Weights of a small mixture-of-experts language model, trained from scratch on English Wikipedia.
Size: 13 layers, width 128, vocabulary 1341, 11M parameters.
Experts: 32 GeGLU neurons an expert, a shared expert of 64 neurons.
Training: a variant of SOAP for the experts, 5572 steps.
Below are experts of layer 5 (counted from 0) of a mixture-of-experts language model. Rows are named router (the router's row for the expert), gate (a neuron's input weights, with its number), up (a neuron's input weights, with its number), down (a neuron's output weights, with its number) and show model dimensions 0-63. Each number is 128 + 32 x the weight over its row's rms, rounded and kept within 0 to 255. Numbers have three digits each.
Before each expert's rows: a language model's description of what the expert responds to. This comes from a sample of Wikipedia text that the model never trained on.

# expert 31
Description: Pieces after h
router:168158118117076145110157082172163088164167175169168112177162148168097104120152150150152155122140147135149108168164098104077090105101162134119126097169138103144136091109077144146161090142121100
gate0:166121165122126114092061112147154149158131106154228121111136126144125142109103146143121138164115162043089147169158107142091138116141088144150136134160166106118093122040077137104107030177098150
up0:111196129195082116104109164086107101158115140104111095124160133157144141154153147076155130077158091154095129107128099166183119170173148158098097144092140111199108084158182123095143168098087085
down0:204125119143129185128129114146110161175161139158128125125130163137083133078079125134156105110048149157094157196160127128166071039120140129144125084102119049054156159150138147171098099072103137
gate1:113192143145165110148181122109131104154122193089149142132128092140082089181115168139118168070128162121094108159153064082087142091078183129092085094112182096054107121112086194100112120157098127
up1:099137178148122083112138126161163140128108146163161187153076100155092078061149121114048121165150109156133156116116152113170131166219161160092156175141180166118125075101099079130138147139105091
down1:121174114149190115142127127157097140073145202125154115106174122073101154093095122068175105128145117110121121090131141110089170097068074076152130181113132098122113133081135073167135101171132149
gate2:104158090103111153079085144166164145147164105148153097164103139138108107175167192138096132128115181109118164105112110123088131142065147191046124146161132118111180162093083107122140130079143092
up2:107169098155130150116090189157134170123156107175106097208185130099155140139162109138159126137121104130088114118118128088121130125134142127015131115140073077124157147115147128130128133081161144
down2:124131154108094090181143073135120121157067092126072125184141111092088100111114049157071156178151110156154110114125086144151117128143120125177163180079075113110099115156122126093035122164062145
gate3:122152163105115162153133120129079115151187111121126111198119161178158112154087196134112145103126119135091108111137072144121171130070132120159117145164117115142108103157103128142130092177176150
up3:131139133140096113130138076165120069164132136098080133169108134124178203100096175146122108125144107058133162131131074140168127107151122092106150110161161143104143113165132110171120146070121070
down3:134068174137133069141137159141153135135099146147119109131179147166160145122133099167164102171106055145048121167125074136133123176079159111129117082081113167102170167111096112115194138120067192

# expert 33
Description: K and consonant-cluster pieces
router:130177133138081133166143147180137122136156069137199185117153152097125081148116146112134099133135092167067141127144163133138091078144081066154114171106146122079114100133156162064145135156092117
gate0:148147150198123159101102086153135102178152129159118121132090152127058141117070151069111145123146138133086099073090178161129133098196164109122073137125126085126084112127144100138101151166131096
up0:150129122040134148133086131131099140107197143065124135194141145162125104150082108153171117196115123133108084132114105129113105089164126186123097107125126160074093162087201128162125051117124098
down0:138145134117054136101151119100100106058106085089073123143090113085145128177166059120129086174135104150129154112098166114140145131117106098162132054131086112171089109170149098077130123145153156
gate1:157171105145147135131141118046114194143121063105144102137089099074138195161100102140117145173108150098122157123145186095139083111084143104100117158152123119075162127167144063075135106150160124
up1:146107107095171196094106130116169134162160132138091162116182155138135087045117189157126084149082095129185099155103142147117175103132111119175120093120155141168104129036134152139156137113098142
down1:083167097129141162133163142056120120149129109109155150098101145105155144120134145073125109169066169124165131107108105138120177124167079082113086149084161161106125133146112158161115127136106139
gate2:120147142103121125161091167140070173125144113140185177134145129131154113081124197103131082133147089110143109160185132149100192156130124132075163086098173120097127157098130180107152081115162131
up2:122079165129111140135089173139121107146182053128128097146119143160162099109116172120103143083102143107133142164198126207103102101146207059132150162137123134159116110057176130165211113156143144
down2:164173143159132138156183112109141126145098106141148142120108126143129110125145169135130139123091141130139092097142110156127165110134132137088093153129080081042134187179128226109121173116075132
gate3:124130152174101184036099164124117124132128102132161080109086160127140157114123124173114141114154131106077217091158177147118087115089129130123103158133138172125116154172160075089070103129117056
up3:128154063152160129129110124125067126147082147092154142147084121158203109106179112150149150073152121095068133097172131163153101077175152167129095107171096087155108101112131159057176048068093104
down3:095127119127115122164144128149167120150183121141077144159186175110155147167140109086109164071126084165086113160148099121134104096186106122110127135138123088137144118115171154145170129156103131

# expert 15
Description: Vowel pieces in foreign names
router:156099121132131136161094124159143143118172184159182148124122099142180102137134172116155110173136166162098133125128162101118094130144071175139127080175116141109134112113103159135174108125094073
gate0:178110073113196130155149129079100190150119139124096177078082114090127139144119113105119146145150187193107084063111148140120141233157124171075109122119103119098158107161101202166137133143146149
up0:137126139136195130116178095119132150126123172207173135053124158073178116160152128113133145124145186102096151098090051124132135122129164205130170127189144074168168187138104173118134137178128088
down0:073126153152142090095098130118146097144139073145193094125082137071139102143118140158150184142084093057175147098184122139151100156142177098083095175072103149097119066095108099125140136122134147
gate1:133118088068124115156140111147138142129144165117104145129123133071107116115119133147146200120077178116080107160135135087191126099120100148170072087095106096112113117191115076155099159132105062
up1:107119137104151110169210081107108097093115122041138099153126176092143128079097141122075119155143130109171067095097105080081057096114053149119125148174108119086122117105138138092124128082150094
down1:106137166087111135115150125099104162135210117144116080162109103099120124118159139179108137071116091100172086099157174154096153117130116172094110097098167115112082075160119115101110204197118110
gate2:144171134181158100143104180161122127146117088164160156173163135158113098124078157115093123118159157117099187134094110126101157128090097143140139158115109186043120139127143150167098138158129138
up2:108089110101114129177118110113058108150124104125164154158145079132107065091102107157151032127127161095140170136118163176136136152177139177119152104134150096148147160104164127088147119115136138
down2:114091106172162183162102129116113107124144064093101087157152109141099164114185115145161153130153137099103135099093143169167120146149130078116168143111143139162120147096094068158121121118113143
gate3:104079227127101153150133087117122135159134124099153093155133108143165162118087114133171116050146109105111159100152104078140119172103163168145068135130123137127118153127061210152072122169147135
up3:060110042156145126119127134133113156179111158143084174174089149052058139168133123103119146133161103144212135085094200115147160126137133040148105074134158170115124147137137087130130092123077123
down3:160173122132182158056106136168174087171177137123171130096173184124116097095106128132116124190139162142166112145150088147097099179118086097141168159056120186105109100130154151077153105164104121